Below are experts of layer 5 (counted from 0) of a mixture-of-experts language model. Rows are named router (the router's row for the expert), down (a neuron's output weights, with its number) and show model dimensions 0-191. Each number is 200 + 20 x the weight over its row's rms, rounded and kept within 0 to 999.
After each expert's rows: a language model's description of what the expert responds to. This comes from a sample of Wikipedia text that the model never trained on.

# expert 14
router,190,209,201,191,224,220,169,177,201,181,204,216,174,221,207,214,209,222,187,190,182,207,205,200,207,195,167,188,198,205,207,196,193,215,195,192,208,206,189,207,213,195,192,201,218,188,192,232,209,243,192,209,211,202,241,148,190,223,222,179,183,154,189,243,233,174,181,167,170,223,188,195,213,192,206,217,219,203,174,207,160,187,167,201,175,201,186,211,224,184,225,218,241,176,197,200,207,196,225,206,182,178,187,216,180,209,211,213,196,197,215,191,195,203,210,200,220,161,183,190,221,166,188,187,219,223,180,198,188,196,180,178,219,235,216,194,218,215,195,153,204,213,240,221,187,200,223,211,186,209,219,208,248,200,215,208,167,178,212,197,192,161,221,244,224,183,174,182,193,233,180,196,188,166,191,221,188,157,193,220,198,218,223,205,179,186,221,194,224,174,220,152
down0,235,187,226,213,212,198,205,195,187,205,171,223,196,184,178,197,203,175,195,244,206,220,203,210,161,226,207,178,179,230,198,188,176,174,166,218,179,165,175,219,207,211,187,204,184,217,199,222,160,185,173,212,202,180,174,187,183,193,198,229,196,229,248,193,199,207,202,198,197,190,215,218,182,220,182,208,180,175,218,181,237,204,219,219,204,211,190,183,200,204,192,200,172,194,193,230,194,194,193,179,187,192,162,204,162,205,205,200,153,207,234,223,228,211,218,229,182,218,191,220,185,202,205,205,211,190,209,223,193,200,173,196,227,196,192,177,175,160,181,211,208,188,203,191,219,211,154,202,225,175,179,182,204,221,191,226,201,209,186,203,182,219,186,202,223,175,158,213,246,167,201,195,178,207,220,229,171,175,241,217,184,160,185,160,190,229,219,207,200,214,218,219
Description: Early consonant word pieces. Word-starting or second pieces like Al, M, P, B, l, al, pr, br in names and words, such as Relations, Calcutta, Colonel.

# expert 3
router,230,158,235,204,234,188,206,180,174,197,182,218,178,209,200,182,195,184,190,206,207,170,229,176,204,200,206,177,209,222,193,194,170,239,154,215,199,232,190,198,212,186,183,215,195,205,161,146,192,218,152,224,212,209,172,179,219,163,180,219,166,213,206,186,173,160,193,204,184,214,208,220,205,186,187,223,201,170,202,225,190,165,228,200,196,184,187,213,198,216,222,188,185,198,224,204,208,184,220,206,208,203,183,204,176,202,205,216,189,212,201,176,175,173,211,226,226,182,203,204,201,157,209,204,224,211,236,208,203,169,209,196,225,226,204,208,202,145,198,181,216,184,172,209,187,161,186,220,178,196,210,223,216,195,202,225,207,162,188,183,213,177,203,208,224,189,180,179,215,224,185,169,191,185,212,222,198,191,186,212,185,206,223,193,203,206,242,219,179,217,220,239
down2,214,194,195,161,136,223,252,174,185,179,215,214,232,187,215,189,185,192,206,194,233,229,193,182,200,208,191,203,179,156,207,200,200,235,199,176,190,212,205,210,182,209,211,200,202,205,226,202,188,219,167,162,203,205,201,221,223,195,174,205,202,195,184,210,194,187,193,175,171,165,207,200,203,257,214,210,178,214,205,196,195,191,190,170,228,171,193,213,228,197,184,211,204,235,200,197,200,221,221,204,193,208,236,204,205,190,215,230,208,178,186,189,184,209,193,172,176,197,206,191,224,186,220,196,172,214,208,202,177,229,185,222,202,181,189,168,188,185,176,202,179,178,179,189,176,196,184,237,183,208,194,177,181,194,172,149,227,216,201,183,182,215,213,169,208,186,191,154,217,171,201,207,163,241,215,186,214,226,231,193,161,170,194,179,182,196,203,213,232,188,211,201
Description: Vowel-led name fragments. Mid-word fragments inside foreign or unusual proper names, mostly vowel pieces like u, ur, au, min, as in Transcaucasus, Souza.

# expert 18
router,193,182,212,205,196,228,181,196,210,191,206,183,188,203,187,223,199,168,169,197,189,209,209,178,202,214,233,162,208,206,190,216,172,221,178,213,199,207,184,188,252,210,206,187,211,184,200,216,222,218,172,205,211,189,182,201,222,202,210,179,185,175,206,199,208,155,193,171,189,228,168,178,213,229,190,213,233,188,207,202,172,209,197,174,189,147,229,175,194,193,203,209,204,176,197,192,224,251,223,192,210,213,180,220,182,216,216,213,214,170,189,200,196,183,214,204,191,173,218,189,199,172,214,232,207,170,195,182,211,204,216,172,179,222,204,203,194,221,183,194,235,205,192,188,174,202,171,190,199,225,223,208,191,190,214,147,188,184,201,209,226,249,214,216,179,195,176,169,178,208,208,204,188,192,219,193,148,149,183,255,204,215,228,210,206,181,231,201,212,243,214,194
down0,220,236,161,184,195,209,199,191,174,195,227,162,225,214,193,193,223,171,235,166,226,179,164,148,203,202,209,213,219,191,194,161,185,195,237,205,172,224,171,195,219,187,174,197,228,196,224,222,212,175,209,188,166,188,218,192,208,182,217,200,194,192,213,191,186,196,149,206,210,176,185,232,228,209,222,234,204,229,195,207,189,233,241,187,183,211,208,206,221,179,187,218,200,170,200,187,220,215,177,209,237,203,183,226,206,230,214,221,201,222,207,210,245,199,187,171,209,217,217,199,192,201,180,210,190,176,209,201,205,212,211,203,209,190,196,203,205,238,159,179,165,185,195,207,217,188,196,180,221,205,180,204,174,205,224,171,185,195,209,191,193,159,214,213,213,238,180,228,221,204,201,195,188,203,186,182,185,161,178,227,206,197,220,200,235,218,202,223,211,216,172,192
Description: Consonant-vowel word pieces. Second syllables after an initial consonant, mostly li, ri, lo, ro, mo, as in Climate, applied, clinical, purchase.

# expert 31
router,229,155,203,197,202,206,205,201,211,195,215,168,191,214,201,196,193,239,242,181,174,189,154,171,204,187,215,181,177,184,220,185,186,226,178,217,212,189,197,186,223,224,194,207,202,182,189,216,204,232,195,195,230,203,189,235,245,173,245,232,210,183,178,186,166,209,228,179,187,219,213,182,186,198,209,192,207,181,217,211,203,262,189,182,196,208,190,208,207,206,215,223,230,165,181,197,219,181,216,203,191,198,185,228,173,221,215,200,194,184,190,195,193,208,181,189,222,178,207,164,214,191,184,187,248,163,195,206,208,178,196,196,193,236,207,216,206,183,189,197,181,191,208,192,199,189,186,220,181,209,205,213,184,211,209,190,226,197,231,199,131,196,180,192,211,168,201,184,232,202,190,215,210,193,190,224,183,170,175,220,194,201,221,193,236,209,193,221,188,162,249,214
down2,222,233,193,189,201,189,221,227,187,197,185,224,206,170,182,212,189,190,198,150,192,208,235,184,184,209,180,223,201,214,223,177,209,172,206,222,200,182,214,210,227,180,168,212,195,247,195,229,196,229,186,168,208,196,174,188,208,207,220,192,194,220,176,182,238,216,231,185,187,193,203,223,190,210,237,210,195,209,209,159,185,175,228,205,186,201,239,192,211,210,206,234,193,177,196,219,214,204,212,181,238,206,209,237,176,201,207,220,180,191,172,181,205,209,167,192,179,198,176,192,215,175,188,217,192,222,198,179,162,215,184,190,233,208,190,205,187,158,178,210,177,213,200,220,196,206,208,176,243,192,183,184,195,181,191,224,193,186,187,218,193,167,164,229,190,167,232,232,237,189,190,210,222,207,217,195,200,180,224,207,224,239,190,184,210,226,166,198,184,169,170,198
Description: Verbs and connectives. Auxiliaries, conjunctions and adverbs mid-sentence in prose, such as was, is, and, had, also, only, as in was only slowly.

# expert 6
router,220,166,212,176,193,218,198,169,232,184,220,186,196,195,203,182,218,215,225,180,183,189,201,190,212,199,196,167,191,189,205,209,215,211,169,177,226,183,211,215,211,188,193,206,188,170,204,214,218,212,216,214,183,206,199,165,205,214,213,238,180,189,181,215,162,178,234,199,190,222,197,198,233,216,162,223,216,198,185,233,152,216,198,183,192,244,216,199,207,211,217,247,204,192,190,193,205,193,230,193,174,187,181,231,172,197,207,184,211,171,209,187,214,192,195,209,206,171,235,170,211,170,179,233,185,199,190,190,193,197,193,163,205,214,194,208,218,205,195,160,222,173,205,180,224,182,157,217,194,209,201,200,194,160,201,248,190,184,188,196,180,184,191,193,215,207,163,186,180,206,199,203,191,201,209,220,161,153,181,211,221,232,254,200,216,180,225,212,228,213,195,170
down0,198,172,194,213,212,236,215,162,178,205,230,191,224,180,192,164,225,208,166,242,197,248,206,174,188,196,156,221,180,165,195,209,244,174,260,195,177,194,181,192,180,218,186,198,209,230,208,190,163,196,188,225,191,216,188,201,189,208,170,217,201,195,205,243,198,220,209,217,190,202,199,200,189,199,207,196,181,196,187,171,184,225,188,182,210,190,195,211,213,190,182,183,202,180,242,189,186,188,208,177,202,192,164,192,170,226,162,166,201,172,187,195,211,200,171,185,212,205,212,177,199,196,189,172,211,216,215,166,202,218,204,218,181,226,149,189,175,205,235,191,214,217,172,210,223,195,197,180,199,197,172,164,201,162,181,198,219,186,195,201,188,219,184,217,224,221,214,184,248,194,209,202,203,198,184,195,197,203,223,182,182,220,219,203,225,192,217,183,192,165,210,184
Description: Capital initial letters. Single capital letters starting names, acronyms and table entries, often after a hyphen, parenthesis or quote, like T(aylor), MD, (MTK).

# expert 22
router,221,187,207,168,215,182,196,178,205,176,185,225,177,211,203,183,204,232,233,196,179,184,172,197,203,179,221,193,203,214,202,202,205,223,196,216,219,220,202,199,214,208,185,214,166,163,184,181,232,209,212,223,213,180,174,242,217,198,216,219,208,174,193,204,192,185,217,168,182,205,187,196,221,205,148,203,202,194,187,198,224,258,194,178,183,167,208,211,199,199,224,211,212,215,158,234,222,190,211,166,183,177,181,229,175,221,205,169,171,196,222,189,200,169,181,239,208,183,183,189,202,209,178,193,248,172,227,191,206,195,181,193,220,204,196,216,210,198,182,196,189,188,217,191,235,167,225,229,206,197,232,202,205,180,217,204,181,205,234,204,198,195,185,180,206,137,194,170,232,217,171,226,188,181,209,224,204,196,177,180,198,225,208,203,237,201,198,214,179,174,212,181
down2,179,197,202,203,201,215,181,260,270,213,180,184,202,219,183,220,192,191,200,186,243,209,177,215,188,233,217,188,208,191,195,167,181,203,217,192,216,172,235,215,188,197,184,219,206,193,205,198,211,224,209,224,213,173,207,190,207,181,202,218,182,201,206,203,186,202,206,198,221,202,218,162,188,237,192,171,221,210,197,202,195,189,194,187,192,219,187,177,206,206,178,196,177,181,209,222,210,187,210,192,187,213,179,212,198,215,168,222,180,244,226,194,261,178,190,212,177,200,198,198,189,195,235,222,195,199,230,173,184,186,175,195,195,237,186,152,192,217,177,207,180,214,226,168,166,215,202,174,187,223,198,194,186,195,185,193,209,182,177,229,195,211,192,184,203,210,210,199,259,237,175,177,230,211,182,160,214,223,217,213,171,205,176,209,196,215,178,218,200,185,195,160
Description: Articles and determiners. The, a, his, their, its, this after prepositions like of, in, to, as in of the era, of the album.

# expert 13
router,211,204,230,185,234,176,187,177,186,183,197,208,167,213,179,198,198,202,208,193,197,203,224,175,237,191,198,185,226,208,178,192,200,222,184,214,208,247,188,174,208,228,205,235,174,194,195,216,223,210,180,202,206,198,168,173,211,180,207,242,200,184,182,236,181,185,192,193,178,217,181,187,205,218,193,214,220,198,227,222,190,222,166,192,183,174,183,191,210,222,222,210,212,188,174,211,208,216,223,173,176,179,176,215,159,221,195,219,186,185,210,170,204,227,188,230,219,173,188,152,211,210,195,162,211,190,217,197,155,180,201,194,183,203,190,203,215,167,199,183,188,203,223,146,184,212,160,207,194,216,221,212,222,180,228,204,213,176,194,190,156,182,197,196,220,205,177,182,192,200,185,165,188,182,199,214,170,191,176,246,198,199,212,193,198,201,182,193,245,164,193,169
down2,201,240,230,210,180,191,217,198,119,179,211,180,218,176,197,202,185,222,194,196,193,255,178,194,183,206,203,196,176,184,208,189,203,206,216,192,221,202,184,211,181,192,209,182,212,213,213,182,168,194,226,192,224,205,200,200,185,171,188,191,210,202,225,171,226,189,206,159,231,223,205,199,162,222,202,207,201,211,218,193,184,215,214,204,163,210,208,221,186,194,195,177,214,242,210,199,199,188,190,211,202,224,206,201,202,198,210,162,185,194,201,202,197,202,232,209,188,234,201,240,201,204,235,172,186,195,162,214,189,182,185,243,202,244,155,194,206,214,226,190,208,186,208,216,211,180,229,228,215,215,190,199,222,201,215,228,171,258,188,245,202,212,194,185,203,225,188,223,196,199,199,212,205,205,211,231,187,209,231,179,215,208,201,201,218,189,201,198,231,180,178,152
Description: Word-initial prefix pieces. Spaces and first pieces of words after articles or prepositions, such as con, re, pro, dis, ex, sub in working conditions, concessions.

# expert 26
router,200,193,211,186,215,187,200,191,202,169,187,217,192,201,221,204,194,184,238,201,184,197,179,190,199,168,237,191,199,199,195,202,197,223,177,217,202,203,199,191,214,223,171,210,171,167,181,230,219,217,171,225,220,185,185,227,211,198,216,233,212,175,178,185,197,175,216,182,198,219,210,192,205,207,183,220,209,190,228,253,205,220,202,189,180,204,182,197,201,226,228,202,218,192,165,217,211,192,210,178,164,141,167,220,200,231,214,160,175,190,223,157,197,259,176,209,215,175,176,200,187,208,171,209,260,181,215,208,206,187,182,196,177,222,203,206,215,191,210,195,188,212,218,208,200,168,215,215,189,205,229,206,223,178,209,172,191,188,223,211,209,188,184,162,206,176,189,164,216,220,199,215,194,200,214,213,196,195,183,235,195,223,224,204,207,205,151,217,191,173,242,205
down2,199,218,172,157,152,170,195,198,201,189,217,206,210,200,192,183,211,174,212,217,205,204,223,190,188,178,186,231,176,195,203,180,201,210,186,182,183,177,209,180,214,194,201,169,208,197,203,205,208,201,199,224,198,185,193,164,185,221,188,195,215,181,227,182,226,216,216,236,178,224,191,204,168,209,190,201,195,215,201,161,211,215,212,204,203,209,239,208,175,232,209,216,219,203,186,210,167,239,189,198,213,224,193,198,195,195,201,214,148,199,169,176,225,200,217,203,223,157,176,250,182,232,198,209,235,221,203,195,198,198,215,181,232,187,204,199,223,185,171,191,195,232,188,179,221,173,195,227,191,189,190,189,224,172,234,231,179,204,233,152,155,209,209,219,182,227,196,169,184,178,229,196,154,186,213,218,198,182,180,193,183,194,208,167,174,199,204,213,182,176,180,201
Description: Prepositions after words. Prepositions and linking words following a noun or verb, mainly of, in, to, for, on, at, plus that and since.